python train.py --d_model=192 --n_experts=96 --d_expert=192 --routed_scale=1.0 --tie_embeddings=true --beta2=0.98 --batch_tokens=65536
Below are experts of layer 6 (counted from 0) of a mixture-of-experts language model. Rows are named router (the router's row for the expert), up (a neuron's input weights, with its number) and show model dimensions 0-191. Each number is 200 + 30 x the weight over its row's rms, rounded and kept within 0 to 999.
Before each expert's rows: a language model's description of what the expert responds to; "mostly gets" lists some tokens that are sent to it at least half of the time. This comes from a sample of Wikipedia text that the model never trained on.

# expert 9
Description: Descriptive adjectives, prefixes and first parts of compounds after a or the, such as non-, human, small, black, iron(bark).
mostly gets: " non", " human", " social", " large", " small", " black"
router,181,216,271,215,172,183,221,209,211,154,178,183,188,191,173,211,253,233,181,248,225,212,212,138,195,174,192,185,161,192,230,152,182,217,193,180,234,212,200,202,234,228,193,178,211,188,147,158,179,174,242,191,191,209,160,136,204,217,213,226,197,167,262,163,234,216,168,192,244,176,156,204,203,196,208,216,226,132,183,121,185,170,210,178,266,150,212,193,151,150,195,215,249,235,237,219,215,202,174,214,156,179,201,181,168,252,218,182,262,220,171,200,233,192,189,216,239,222,185,219,186,164,198,210,261,216,248,245,210,209,193,183,166,165,150,155,244,187,176,174,186,244,239,257,192,240,170,183,223,220,229,221,186,156,168,175,163,212,162,163,240,209,172,195,179,204,171,204,212,220,235,186,175,187,194,185,169,236,254,186,213,229,241,225,156,179,195,173,173,170,178,229
up0,142,245,168,209,196,169,232,188,204,184,182,187,199,144,236,161,195,163,196,213,165,242,154,238,245,196,212,183,175,198,218,243,219,190,181,172,180,231,154,194,221,223,208,233,209,205,226,187,216,207,198,102,184,213,165,285,202,232,206,181,205,202,229,197,250,170,183,235,188,183,198,198,160,200,234,206,217,167,192,223,286,225,213,143,233,169,190,175,205,224,165,165,208,204,198,199,183,177,180,244,217,191,248,216,213,216,289,119,186,216,229,197,224,214,212,192,178,167,198,227,177,176,219,187,247,195,206,237,207,158,156,209,192,206,165,197,214,280,190,157,195,196,211,170,200,254,180,223,205,173,214,141,214,171,266,254,210,156,191,209,211,226,272,188,213,218,202,205,218,205,184,212,203,193,210,205,215,177,197,264,212,192,228,204,219,234,181,220,273,173,214,231
up1,257,204,235,200,186,221,209,225,230,174,198,194,193,197,157,280,252,181,243,204,175,195,201,252,182,198,229,168,165,148,209,208,153,184,176,190,194,186,172,235,194,238,185,201,188,191,235,138,173,185,181,220,241,168,178,190,250,163,177,154,208,211,170,239,244,137,172,233,187,154,214,199,194,207,195,193,216,186,177,227,173,210,185,210,221,203,152,236,181,192,206,260,202,219,149,181,173,206,154,225,169,177,206,156,202,263,197,208,170,254,213,204,229,197,163,185,206,238,158,243,225,191,262,237,214,198,238,200,249,227,198,191,122,193,159,240,216,248,136,215,224,163,186,227,216,175,184,242,187,155,244,216,214,201,184,234,165,194,214,223,171,221,183,176,209,172,194,229,223,176,212,191,228,200,219,238,240,257,192,188,235,249,222,207,164,209,212,257,242,139,187,205
up2,159,240,187,219,173,219,219,232,232,211,170,200,174,163,234,170,197,197,230,211,216,207,203,163,215,189,222,156,218,189,202,163,189,151,268,208,204,190,212,195,203,183,198,175,293,175,184,200,244,158,256,273,203,219,176,184,264,227,166,171,208,231,202,200,240,209,225,200,197,217,190,168,211,190,240,238,201,181,181,177,195,227,224,127,243,159,195,254,215,180,218,219,169,229,201,203,234,207,169,217,191,127,202,187,191,181,214,201,239,180,180,251,170,276,225,148,266,190,223,210,175,219,210,228,195,182,174,226,219,251,195,182,218,190,151,207,222,195,223,202,133,220,192,201,167,193,207,226,218,200,155,189,211,184,141,219,188,221,162,183,219,160,187,129,166,204,242,235,189,211,211,188,248,235,249,184,189,166,139,237,181,157,182,188,199,205,156,160,201,142,192,190
up3,204,190,205,138,219,174,170,216,156,246,210,184,202,227,201,234,237,165,201,219,201,201,249,197,124,237,185,205,250,189,215,206,212,175,220,153,215,231,183,252,185,274,238,178,179,214,255,243,250,182,238,209,227,197,215,158,223,249,183,183,200,235,235,209,199,216,219,201,158,231,174,196,225,209,148,166,219,191,171,160,238,202,193,155,191,162,208,209,203,182,258,226,235,237,197,146,194,178,195,247,156,168,212,212,210,243,217,203,193,192,227,175,210,220,208,178,172,206,184,193,209,217,211,182,188,291,210,161,173,176,248,207,209,155,163,221,129,177,202,177,161,219,231,218,231,170,217,218,211,206,241,197,239,242,271,191,232,164,203,241,169,225,200,114,213,156,247,242,200,170,162,193,187,207,188,190,173,253,234,237,198,242,178,216,195,171,195,180,194,211,204,205
up4,222,205,261,122,150,133,196,227,164,185,188,174,236,203,220,222,233,130,216,221,198,151,201,281,165,163,226,252,239,263,166,140,179,178,203,214,182,232,240,184,200,230,169,184,209,210,185,195,206,268,234,218,177,193,177,263,218,219,203,202,151,210,206,270,189,203,164,173,196,203,180,215,195,220,179,212,192,206,175,169,210,183,139,151,223,167,214,224,211,171,173,201,217,214,195,206,220,216,198,160,208,221,208,141,212,207,171,192,217,179,240,156,239,151,198,199,166,215,198,221,171,210,197,159,208,191,202,200,124,227,180,116,198,194,158,209,238,233,213,172,158,211,203,210,213,235,152,258,170,203,242,198,211,211,187,161,199,177,192,193,200,216,207,233,182,197,212,243,200,252,207,218,192,202,191,182,203,281,191,188,202,196,219,209,219,201,211,203,158,227,265,200

# expert 28
Description: Consonant-heavy stem pieces inside longer English words, often before suffixes, such as 'ob'stacles, dis'int'egrate, 'bomb's, pres/put/plant.
mostly gets: " present", " put", "cre", " Pat", " bomb", " Arm"
router,192,277,202,175,144,161,236,230,204,180,142,201,175,210,187,180,213,194,194,243,240,235,226,133,130,166,191,199,142,204,215,153,171,200,261,280,196,190,245,178,239,236,186,181,194,135,138,174,171,199,267,201,259,225,211,195,208,206,226,177,216,151,223,199,217,242,160,213,224,191,232,215,194,194,220,193,198,181,211,210,200,202,239,211,187,155,200,215,156,188,162,230,214,242,232,183,221,189,224,175,165,173,216,207,202,207,241,158,235,225,233,221,236,214,211,238,212,206,164,231,186,187,190,207,235,186,224,253,192,188,214,205,186,157,194,191,223,191,186,167,156,154,250,218,222,209,213,207,230,215,163,167,216,155,213,242,159,201,224,182,214,212,194,116,209,209,224,203,240,234,169,216,227,245,145,230,218,230,219,187,237,265,223,221,192,210,166,180,213,213,218,184
up0,203,224,233,136,224,188,215,219,188,173,226,235,213,152,220,200,172,200,237,173,223,220,183,179,166,231,133,206,179,193,219,162,227,235,169,162,187,175,193,186,184,220,123,195,206,218,223,204,211,180,173,214,227,181,185,173,232,226,117,187,277,175,215,200,243,269,197,183,197,181,178,195,232,252,225,164,201,229,192,214,172,223,160,167,156,196,208,178,156,186,225,247,153,254,218,184,184,164,167,143,200,243,182,183,159,187,128,143,191,220,238,199,203,193,208,225,177,189,172,186,255,153,226,240,245,191,193,192,216,178,167,235,221,188,168,197,206,220,205,167,181,182,237,235,198,232,220,180,167,169,236,192,227,157,181,199,213,170,238,149,283,188,205,173,228,154,251,203,222,218,200,177,193,173,155,216,219,188,213,196,243,200,185,166,228,191,187,180,226,197,242,241
up1,202,148,202,210,223,231,194,152,236,210,170,208,193,214,194,190,204,268,229,230,225,223,147,137,199,177,178,166,242,170,172,147,168,215,245,192,213,182,254,246,213,197,131,193,195,171,248,200,244,152,269,236,202,183,168,142,197,190,188,198,216,234,164,150,228,206,225,232,213,184,218,229,225,208,173,194,172,251,177,187,190,220,216,219,194,133,162,229,191,217,211,244,206,202,173,143,167,221,169,234,194,241,126,175,183,172,250,229,181,191,247,182,245,221,148,212,206,209,198,198,149,151,183,189,169,245,180,226,247,199,184,209,188,182,217,197,220,171,230,157,213,193,213,208,202,182,209,151,192,222,200,163,173,184,135,237,212,221,153,171,205,223,176,196,134,234,189,215,216,233,234,183,184,217,171,241,238,185,147,219,222,216,183,180,197,180,214,210,205,242,200,168
up2,218,193,229,229,220,221,197,122,157,194,157,237,201,210,216,222,208,212,197,210,207,220,206,241,154,183,187,181,230,136,196,211,222,201,216,182,203,222,182,170,239,212,169,162,188,202,180,214,249,179,164,208,157,254,184,238,193,222,213,200,199,166,225,208,198,176,183,191,227,225,200,222,218,225,204,141,211,186,199,201,151,185,185,166,160,253,224,238,221,198,201,247,244,243,209,210,182,193,155,253,215,225,217,172,181,270,200,210,201,181,167,181,243,214,241,208,211,225,179,176,206,147,187,197,221,126,154,227,188,138,175,187,156,202,259,241,172,205,256,209,217,226,163,170,167,206,252,281,148,167,228,158,261,196,236,220,246,238,200,238,236,233,218,159,160,212,213,208,218,235,209,229,192,257,200,207,207,182,154,205,245,166,219,211,192,156,158,218,235,208,207,210
up3,210,209,185,203,161,181,235,206,169,256,180,192,157,152,192,233,262,245,203,216,194,192,218,203,186,179,149,198,215,164,183,142,211,181,197,235,198,226,206,194,193,248,187,105,207,188,152,199,167,246,245,219,223,158,165,144,224,209,199,215,209,164,213,203,260,213,235,205,241,220,179,197,195,211,271,192,198,185,198,181,175,204,195,222,257,200,227,194,241,177,251,184,217,155,257,197,221,155,193,223,205,237,147,205,152,203,220,202,185,182,212,202,193,148,257,177,229,218,194,197,173,138,208,258,201,230,191,205,211,243,251,198,211,186,217,193,208,183,224,206,172,185,123,220,207,240,205,222,215,187,187,225,196,242,225,147,193,188,141,197,190,245,211,202,173,222,133,256,217,226,237,182,202,256,213,178,210,178,256,187,234,172,164,178,189,168,211,219,214,151,188,179
up4,225,210,173,193,211,153,146,185,212,191,222,173,241,161,209,239,177,193,190,212,224,165,197,193,192,232,156,173,184,221,220,145,198,175,196,186,246,204,189,165,255,228,188,197,187,188,139,210,186,252,233,145,217,266,172,193,196,238,196,199,214,215,227,201,222,168,144,214,195,229,207,206,150,178,238,267,190,149,184,200,271,170,275,130,203,204,155,175,172,174,201,166,221,204,182,179,198,177,208,218,172,189,234,204,240,241,236,213,183,184,195,208,239,169,224,164,250,183,174,200,209,220,191,241,218,200,168,169,136,147,165,148,196,202,187,220,202,174,181,163,222,166,188,239,174,205,156,203,201,238,240,257,161,154,157,195,215,150,181,151,226,189,224,206,226,181,219,183,192,178,224,202,202,200,220,224,141,177,178,201,177,204,266,253,200,194,156,224,228,221,178,242

# expert 61
Description: Infobox field labels for place and person data like Pop. density, Area code, ZIP, Elevation, Died, In office, and following numbers.
mostly gets: " Genus", " Coordinates", " Pop", " Elevation", " Turnout", " Website"
router,175,204,244,231,174,195,248,211,224,134,158,185,237,216,214,233,205,199,229,222,197,207,194,153,257,204,197,156,207,257,248,174,128,226,212,168,223,184,185,197,265,231,183,228,264,136,150,156,211,236,275,176,222,219,180,168,203,185,214,163,164,182,233,166,219,212,155,233,144,199,147,210,211,191,221,184,208,224,233,153,201,196,196,177,172,218,192,200,159,164,224,225,164,165,228,229,192,190,240,225,195,166,178,208,201,206,217,196,188,239,254,220,228,162,195,229,209,240,199,296,228,190,194,254,172,186,194,195,220,193,179,161,164,177,229,162,219,178,182,184,240,179,207,169,206,240,174,223,214,161,178,229,221,185,193,204,195,210,196,198,252,199,170,221,208,160,203,237,270,213,199,157,154,237,176,196,177,209,165,180,234,204,241,171,189,198,174,190,226,201,184,244
up0,165,218,181,149,158,199,224,176,223,140,191,215,142,167,197,210,182,172,252,198,184,209,182,160,187,198,180,211,154,188,244,217,205,170,220,174,195,200,186,200,230,151,198,209,180,231,241,192,261,201,169,203,226,161,143,203,166,220,183,201,229,181,210,222,242,202,262,235,154,172,210,222,211,190,199,166,215,157,180,224,213,202,179,198,251,217,189,224,178,203,201,172,253,200,178,209,222,184,179,189,138,269,201,148,236,209,241,240,208,205,200,173,228,224,187,197,243,233,194,220,197,136,177,201,184,189,156,195,209,211,202,185,121,208,243,182,235,234,128,167,204,192,266,226,177,211,142,225,218,185,145,238,168,211,166,195,192,162,164,169,258,194,247,245,230,211,175,170,196,203,239,160,173,240,198,208,159,256,214,181,265,157,207,212,178,176,213,189,170,193,189,170
up1,268,223,247,216,182,201,184,172,193,231,141,222,183,222,158,238,184,243,172,205,203,196,144,177,207,189,220,172,205,241,192,180,207,279,179,240,251,202,220,173,222,244,172,140,249,173,249,187,226,247,198,183,225,220,146,203,175,170,153,228,213,216,212,190,175,280,179,186,177,229,225,228,185,268,184,197,179,176,201,154,238,195,196,146,226,198,253,199,183,223,242,179,218,184,189,218,222,187,233,246,129,222,229,206,229,255,248,194,159,208,216,233,198,212,220,207,193,196,168,194,235,196,224,191,193,169,160,207,228,195,197,175,183,225,232,186,179,267,193,150,202,234,289,167,191,169,176,221,240,177,223,238,181,171,236,205,165,207,192,236,236,195,169,241,218,237,196,212,216,259,189,202,216,218,205,193,133,215,170,197,220,191,186,211,190,159,209,199,195,215,202,199
up2,190,209,188,141,130,223,211,159,219,160,176,200,207,222,164,200,188,190,241,179,222,236,205,193,144,157,233,213,198,213,231,187,202,204,229,150,170,208,186,252,281,215,133,179,219,170,137,174,140,254,196,226,230,175,120,179,184,208,192,195,202,163,240,188,226,210,137,158,241,170,232,186,221,197,226,192,199,198,236,155,213,208,226,211,226,227,193,204,226,211,245,253,187,217,177,260,196,211,163,169,199,189,180,239,246,256,223,167,167,225,192,231,206,212,206,229,185,199,167,244,200,161,234,192,170,199,219,207,185,225,201,249,160,130,226,187,234,208,211,222,234,217,195,180,252,239,179,233,264,191,170,181,212,134,236,209,180,242,194,142,178,189,215,192,228,179,175,183,212,177,169,157,211,191,195,204,165,172,233,215,187,207,199,219,214,193,201,158,191,188,202,240
up3,197,205,197,207,183,246,213,180,230,223,220,150,152,172,177,176,191,189,190,193,242,202,206,154,158,162,206,168,223,158,224,144,186,181,233,173,253,189,161,179,188,197,176,222,225,153,189,205,166,193,237,179,150,257,159,236,220,292,243,268,193,173,195,172,214,243,139,198,163,209,208,243,207,180,195,242,178,155,205,212,220,191,162,204,147,205,221,200,119,196,204,169,241,218,230,205,223,202,206,215,201,183,246,153,162,184,176,184,195,182,208,189,185,194,174,209,220,222,217,220,232,159,170,169,215,187,199,247,233,170,216,107,171,156,190,172,218,178,246,232,190,220,190,181,206,216,271,209,236,174,227,218,153,195,139,201,219,233,150,192,149,200,214,175,241,209,239,210,194,203,176,243,204,170,226,244,196,208,150,190,210,183,168,181,187,211,240,215,207,205,229,184
up4,148,199,202,186,250,204,158,221,248,177,187,222,207,199,219,197,266,216,191,201,174,183,170,245,207,187,221,204,210,211,188,203,188,206,173,181,183,217,220,219,173,180,206,207,211,218,192,211,178,205,249,230,185,189,204,152,179,240,177,193,205,166,162,239,209,174,161,238,260,197,164,210,232,183,203,193,235,179,159,158,170,194,224,158,180,185,224,208,194,200,254,247,241,185,191,247,183,190,183,222,247,237,239,216,182,198,213,203,178,238,247,171,177,198,202,147,233,192,194,212,193,197,247,188,182,226,226,196,181,189,163,213,220,193,212,118,204,247,231,157,229,169,259,193,252,195,254,185,270,198,205,186,271,214,251,221,217,222,169,238,233,186,225,191,215,144,206,182,203,241,202,92,247,193,222,173,233,212,244,218,216,220,184,188,210,223,170,264,265,253,229,235

# expert 29
Description: Inner syllables of Latinate or technical words and names, such as Vel-oc-ity, Sp-ect-ra, pes-tic-ides, plus the word art.
mostly gets: " art", "oc", " Art", " photograph", "Scientific", "ect"
router,220,214,262,151,173,148,281,225,222,157,217,204,184,170,239,231,196,190,166,246,214,228,235,141,123,149,182,154,175,172,200,149,198,236,229,184,184,217,173,247,291,236,173,210,223,149,181,181,156,180,234,205,207,234,182,157,217,214,144,177,245,166,199,209,232,196,212,189,207,197,186,179,228,178,258,185,235,169,197,167,227,183,154,202,198,212,198,217,187,186,224,209,235,219,253,186,215,185,219,205,202,182,235,161,193,226,222,154,189,205,229,214,250,232,190,226,254,230,182,225,208,172,236,225,203,204,177,209,241,220,200,184,167,173,215,170,200,236,246,165,154,176,254,242,209,240,200,215,197,187,222,172,171,198,208,181,234,216,199,163,225,217,181,123,203,193,236,206,235,194,182,199,177,192,171,219,171,239,203,152,241,181,174,211,200,194,188,159,148,232,201,214
up34,196,203,242,202,204,185,214,204,218,230,192,200,206,247,228,165,227,188,245,162,155,228,259,175,215,190,194,224,169,219,176,203,228,209,208,132,217,205,274,250,163,180,216,215,205,186,211,223,209,215,204,196,236,172,270,210,203,194,183,173,188,172,206,185,212,209,200,189,232,210,219,208,227,236,216,222,236,197,192,247,221,190,245,230,217,190,150,227,151,195,269,219,207,184,209,196,208,193,193,187,201,165,208,183,215,213,158,188,200,228,206,188,189,251,179,170,145,166,186,246,183,213,196,202,176,162,312,187,232,180,248,228,191,217,165,154,178,231,145,173,209,178,164,204,243,204,157,151,187,209,274,242,176,142,174,205,210,178,157,178,221,152,158,203,231,202,264,193,193,221,166,145,190,238,268,189,232,182,192,244,187,205,149,217,150,197,211,176,162,180,169,213
up35,241,176,202,210,221,154,165,171,247,223,195,161,227,218,198,196,148,221,206,206,234,197,203,250,197,209,268,232,180,170,237,225,145,200,193,240,176,203,190,236,231,216,150,205,144,186,199,187,189,211,224,166,217,228,230,200,229,175,153,197,225,232,220,227,227,179,153,150,234,227,199,245,179,188,212,204,243,192,220,168,189,241,190,131,201,179,168,187,195,203,181,205,221,160,236,210,241,176,199,176,251,184,205,240,187,238,192,123,192,212,184,182,216,280,147,206,253,194,207,156,223,135,188,205,187,178,249,217,195,234,144,172,180,216,169,202,192,225,239,193,215,195,252,133,156,216,211,176,203,235,192,238,234,219,192,161,165,204,225,262,211,194,197,142,185,227,197,194,220,223,195,202,200,225,210,214,182,216,114,208,193,181,191,217,228,192,174,138,141,213,232,208
up36,229,203,216,203,197,187,154,215,152,175,193,203,224,169,214,165,233,218,255,218,273,211,201,214,201,202,187,178,214,219,262,270,157,202,167,177,223,182,163,200,177,270,195,138,205,181,152,221,182,183,221,233,171,119,143,219,189,210,203,213,212,176,215,229,200,223,201,244,218,206,185,210,188,203,216,179,219,154,232,176,152,184,216,199,252,200,223,190,190,185,199,216,182,202,190,170,252,197,216,172,194,217,183,201,143,227,209,265,202,195,155,181,163,183,229,215,125,157,194,226,216,185,150,195,158,245,260,184,241,244,157,233,164,151,184,195,199,174,205,212,213,240,202,222,220,219,226,218,227,205,190,224,191,147,168,167,225,156,219,188,252,179,243,189,179,218,115,245,189,176,257,215,186,149,203,217,212,163,173,224,186,183,169,184,224,190,246,224,200,177,183,225
up37,214,218,205,234,181,157,211,246,170,151,183,201,227,159,220,173,166,260,199,210,221,246,202,140,192,166,185,245,209,204,270,198,210,215,191,168,167,206,197,198,216,211,168,156,242,160,160,201,206,177,196,184,200,185,220,247,179,187,215,197,196,183,217,168,223,220,180,209,202,213,229,170,191,185,211,179,155,187,168,249,183,184,165,232,160,253,210,202,130,185,144,236,164,160,214,216,225,215,232,244,252,224,180,232,208,209,259,182,236,257,214,229,156,169,236,190,252,190,199,232,217,187,188,253,200,186,235,194,178,230,194,204,126,174,241,168,211,175,204,184,224,172,220,221,220,180,194,226,237,175,210,154,181,230,237,196,222,153,233,212,256,169,224,188,221,216,215,240,224,188,203,188,200,228,175,296,164,166,211,188,259,176,161,201,239,150,163,222,149,197,223,204
up38,241,244,174,203,175,224,190,191,201,202,198,196,255,150,220,148,186,228,231,218,212,186,182,195,235,220,142,188,189,196,171,154,119,201,198,214,187,180,202,206,197,221,217,216,187,202,167,213,189,178,241,228,227,294,231,177,230,191,224,231,192,213,291,194,268,178,222,214,208,231,192,201,212,214,221,157,228,202,181,188,274,229,215,198,176,261,151,181,181,227,213,249,230,204,226,148,199,173,156,183,193,246,214,236,235,149,241,210,203,172,179,238,231,276,233,224,193,225,219,215,173,227,154,200,204,196,190,239,201,175,255,158,170,172,170,211,237,207,197,210,225,197,236,167,244,165,172,229,243,232,172,226,235,195,201,202,201,203,176,232,189,177,203,209,176,212,218,198,223,169,160,211,184,176,215,261,277,232,246,195,209,221,243,177,201,152,199,171,203,194,215,217

# expert 37
Description: Field labels and note markers like Note, Website, Coordinates, Record, Genre, Occupation, and words opening cell entries in tables.
mostly gets: "qu", " Coordinates", "Note", " Website", " Record", " Clade"
router,231,258,243,191,168,162,283,173,221,199,189,178,180,226,249,191,201,206,230,249,167,192,205,159,211,165,206,186,173,196,222,203,141,204,185,223,196,196,240,165,271,241,193,172,219,148,188,194,136,199,243,214,226,212,195,208,199,155,194,212,208,176,209,182,233,175,151,220,195,219,207,208,221,191,212,214,213,245,174,147,243,168,226,205,195,168,218,220,166,188,209,202,249,193,250,194,205,226,183,199,185,153,208,166,225,226,226,156,212,208,213,193,249,152,210,234,220,198,132,218,158,163,189,228,138,187,173,232,195,180,137,159,151,201,185,166,217,192,188,176,199,243,239,191,199,190,158,239,215,172,145,238,234,152,180,166,216,227,199,175,220,216,191,229,187,192,211,247,265,246,167,147,236,250,196,140,180,202,175,152,243,181,203,227,180,182,200,200,228,166,218,192
up0,183,215,216,197,173,197,221,242,169,213,152,197,160,179,159,155,134,192,200,198,239,164,249,199,157,201,185,207,172,216,287,196,250,237,206,231,206,213,164,254,240,211,185,215,179,190,157,217,177,203,148,166,184,204,175,174,207,222,167,201,212,183,155,203,167,222,167,199,233,178,199,198,161,189,231,195,211,225,213,164,191,189,248,242,191,113,240,175,195,203,161,236,218,208,215,205,206,201,213,210,163,251,215,251,197,225,227,191,184,149,161,234,221,232,216,239,233,189,173,199,189,193,253,214,190,135,203,216,220,243,332,153,174,225,173,187,231,230,176,193,219,225,196,230,160,220,200,195,227,206,229,210,186,150,215,213,203,237,199,235,260,182,171,204,193,140,209,205,228,188,154,195,214,180,188,145,190,229,156,181,186,182,210,197,175,246,218,192,197,174,187,221
up1,209,226,198,207,218,190,204,190,193,202,204,130,200,199,201,243,194,213,224,215,168,195,205,186,218,226,176,200,191,238,238,218,166,174,262,184,203,205,259,186,232,189,233,201,203,213,208,197,231,169,230,263,222,259,201,250,217,208,205,208,189,214,233,219,257,276,261,240,181,194,224,181,162,193,226,255,195,175,193,183,233,247,193,214,220,142,251,219,169,190,251,210,201,160,241,234,182,168,213,220,193,213,188,196,239,218,269,147,132,228,249,154,161,196,168,235,163,160,182,222,175,209,176,240,186,225,219,196,200,156,189,195,171,203,189,207,219,184,145,177,206,146,177,180,198,241,309,193,179,145,211,226,211,205,246,202,195,231,188,166,206,157,180,200,277,160,206,216,217,205,219,203,179,177,163,221,180,194,135,225,218,224,199,212,205,173,230,173,189,203,202,213
up2,163,194,239,210,235,212,169,213,206,154,205,204,151,198,182,176,250,231,258,216,189,217,195,214,208,183,192,197,176,167,197,188,221,185,193,215,180,212,177,223,227,198,186,250,262,208,173,229,198,221,250,226,211,206,198,207,210,209,193,229,205,156,228,201,214,266,189,198,221,118,200,177,238,227,245,274,212,204,200,159,154,255,195,235,201,208,207,216,203,157,198,207,150,168,249,172,248,198,246,238,152,187,235,178,207,251,193,225,204,195,245,187,220,232,172,133,223,172,213,204,200,161,222,172,211,162,203,213,207,238,174,216,209,239,222,218,204,208,180,189,209,212,186,279,156,221,217,240,198,137,207,222,235,231,201,191,195,233,228,107,165,237,197,265,234,208,235,215,195,216,143,199,240,164,193,214,223,211,249,208,194,139,170,230,170,152,190,178,232,167,192,215
up3,174,241,192,265,153,179,186,185,203,220,213,184,161,184,266,211,251,134,186,228,245,165,200,153,196,172,237,184,130,204,252,134,184,205,179,201,197,179,224,177,178,224,247,230,217,190,198,146,194,245,206,228,182,171,183,166,212,230,211,209,161,242,186,213,210,208,216,229,192,173,153,216,259,224,220,195,224,181,207,215,259,176,207,210,205,219,261,278,171,183,237,158,241,207,227,214,237,193,197,200,207,188,222,237,211,168,181,170,182,228,188,150,162,212,195,190,155,194,189,162,202,242,186,194,182,206,175,228,166,170,208,168,195,190,221,229,256,214,195,184,203,176,267,209,220,233,207,186,227,216,196,198,192,211,158,216,124,194,220,228,184,199,215,186,214,269,248,214,222,122,248,192,201,229,179,194,178,201,137,209,221,233,225,258,196,222,236,234,180,207,212,223
up4,222,139,221,157,178,228,224,229,185,164,221,255,174,143,241,248,247,225,193,231,180,177,182,242,166,188,247,207,191,195,238,224,202,217,242,238,191,233,177,260,173,226,174,181,213,212,210,167,241,209,178,190,227,179,145,245,229,187,151,149,203,186,171,184,200,217,191,194,191,190,227,225,234,198,215,215,219,207,208,217,204,195,158,174,197,197,186,188,135,251,161,221,188,149,247,201,228,155,257,243,183,260,249,245,159,232,244,166,202,154,198,193,166,252,194,106,158,152,161,170,216,196,203,206,200,213,214,187,183,170,216,187,170,209,181,189,195,174,201,178,242,186,178,194,234,191,168,172,247,215,194,234,247,243,155,188,195,201,238,166,196,221,216,230,136,241,255,204,237,157,216,231,242,179,204,193,188,229,184,217,202,217,203,233,222,213,185,224,193,210,184,195

# expert 57
Description: Mid-word s and c pieces and plural endings, plus sentence-opening subordinators, such as listings, Eurocopter, When, After, Although.
mostly gets: "cr", "c", " When", " After", " While", " Although"
router,257,259,255,174,163,165,165,219,239,166,165,207,164,181,194,194,213,208,251,246,223,188,154,173,230,151,189,167,180,179,218,185,204,221,208,180,213,219,213,232,251,257,210,213,222,161,181,201,169,238,227,181,252,196,195,228,186,212,188,217,260,151,229,211,228,157,178,248,171,178,200,188,235,159,218,208,235,188,180,218,254,193,185,147,222,208,152,177,159,193,238,209,194,273,213,166,181,162,203,188,151,169,177,191,218,223,220,160,225,193,205,183,202,203,193,192,227,261,192,194,236,204,194,233,196,192,169,239,201,168,185,116,211,161,182,174,257,228,239,113,224,153,240,178,200,194,207,253,255,162,184,210,177,232,230,226,177,200,200,192,178,184,156,189,199,175,233,202,210,226,246,217,194,230,150,217,213,245,235,213,218,184,185,197,194,249,170,192,231,192,191,220
up0,191,188,173,182,184,170,224,218,195,157,206,206,200,180,254,200,162,203,148,186,180,246,186,178,225,191,196,195,198,212,201,170,202,223,273,193,210,238,271,215,224,217,168,160,206,187,202,213,201,203,244,208,247,215,197,203,215,175,185,216,210,158,254,251,173,239,180,228,231,265,182,176,216,141,286,217,238,191,250,202,194,156,190,274,211,204,254,165,212,193,210,226,218,228,207,201,236,158,169,228,202,217,159,203,182,239,206,181,236,166,206,231,207,194,212,218,226,224,180,186,225,198,203,187,238,157,247,226,194,159,211,244,202,232,199,192,175,194,123,174,174,168,185,187,231,205,160,190,140,222,197,169,235,188,146,247,238,128,195,207,221,203,185,162,192,184,238,220,215,229,220,170,198,240,226,184,140,161,218,188,179,266,216,171,210,236,129,215,170,178,221,205
up1,254,171,192,181,190,209,229,192,214,188,174,186,114,243,165,200,223,197,182,202,161,166,187,212,175,182,234,215,223,225,269,177,142,219,172,234,202,228,194,257,179,199,177,203,204,198,206,142,181,171,231,250,213,233,197,187,209,173,127,138,192,196,202,169,230,253,187,213,246,272,213,227,225,197,201,187,263,156,203,178,233,249,250,145,248,223,166,203,212,221,194,186,176,252,195,183,190,139,155,181,157,162,214,216,223,179,234,227,216,244,232,179,204,195,116,235,206,221,161,246,198,191,191,183,191,220,202,254,196,181,167,167,200,256,150,220,169,193,200,222,154,215,202,153,161,196,199,188,176,165,184,200,197,174,197,180,193,225,212,168,188,219,166,189,171,161,229,207,207,225,199,232,199,165,250,201,208,191,235,180,180,239,195,159,236,193,180,200,158,196,241,212
up2,191,263,202,211,198,159,197,203,267,133,165,142,158,164,212,202,164,229,187,210,204,207,251,163,190,173,153,200,139,207,263,195,235,200,170,173,217,177,130,166,187,244,211,209,231,183,142,191,214,176,192,204,173,234,218,191,172,173,190,220,209,218,270,242,234,182,219,187,186,263,175,216,193,221,181,188,156,202,162,193,210,235,213,233,199,243,209,199,186,148,157,172,223,202,171,176,195,232,195,208,164,230,165,248,164,206,227,214,169,224,182,180,196,264,151,181,266,236,185,218,218,177,185,213,200,198,228,249,186,217,215,191,186,182,185,132,217,178,175,177,235,222,218,161,196,207,190,211,207,199,196,226,179,172,194,147,153,227,263,191,218,158,180,170,207,229,178,175,212,193,222,211,222,136,185,210,220,168,216,160,220,221,229,225,212,103,205,190,227,226,193,210
up3,167,277,245,129,178,195,193,225,247,202,218,219,207,219,113,163,216,219,224,219,176,275,225,206,181,154,171,228,186,187,178,205,206,188,175,202,197,172,199,195,193,189,200,229,159,219,173,258,187,154,223,219,193,231,210,205,211,221,218,241,182,196,203,145,140,200,138,195,183,212,214,195,177,229,208,220,271,164,149,238,214,177,214,143,147,228,245,191,169,210,169,215,173,161,183,210,247,139,185,178,191,188,211,206,220,192,224,197,190,163,169,164,148,193,208,205,186,214,197,216,245,196,151,203,198,193,193,265,183,210,173,163,196,184,205,211,249,196,191,232,247,238,164,206,182,254,234,184,188,147,214,184,200,234,186,239,153,173,204,239,201,172,208,188,224,149,244,173,212,181,208,245,199,146,169,208,174,258,227,199,227,191,168,192,146,206,166,152,182,204,204,197
up4,143,215,228,169,196,138,198,165,245,221,147,216,214,217,203,167,218,239,125,240,177,245,234,237,176,199,198,178,230,254,210,199,172,153,227,143,171,186,204,234,220,194,227,178,203,193,130,135,185,188,220,216,187,225,195,214,204,220,183,195,176,179,197,192,190,239,221,218,159,218,215,245,197,188,240,187,213,240,202,198,216,194,185,256,219,144,219,190,189,192,218,198,186,191,191,199,252,208,159,218,184,215,170,138,270,193,201,184,186,164,184,129,210,127,208,211,192,204,193,182,175,137,176,208,239,243,175,171,152,180,186,194,190,139,166,173,203,196,201,195,237,223,167,238,180,247,225,180,209,188,144,222,198,200,156,256,278,211,198,175,178,226,227,229,209,195,169,207,192,236,177,202,191,153,175,140,167,255,194,221,205,193,246,196,151,189,203,174,180,183,197,213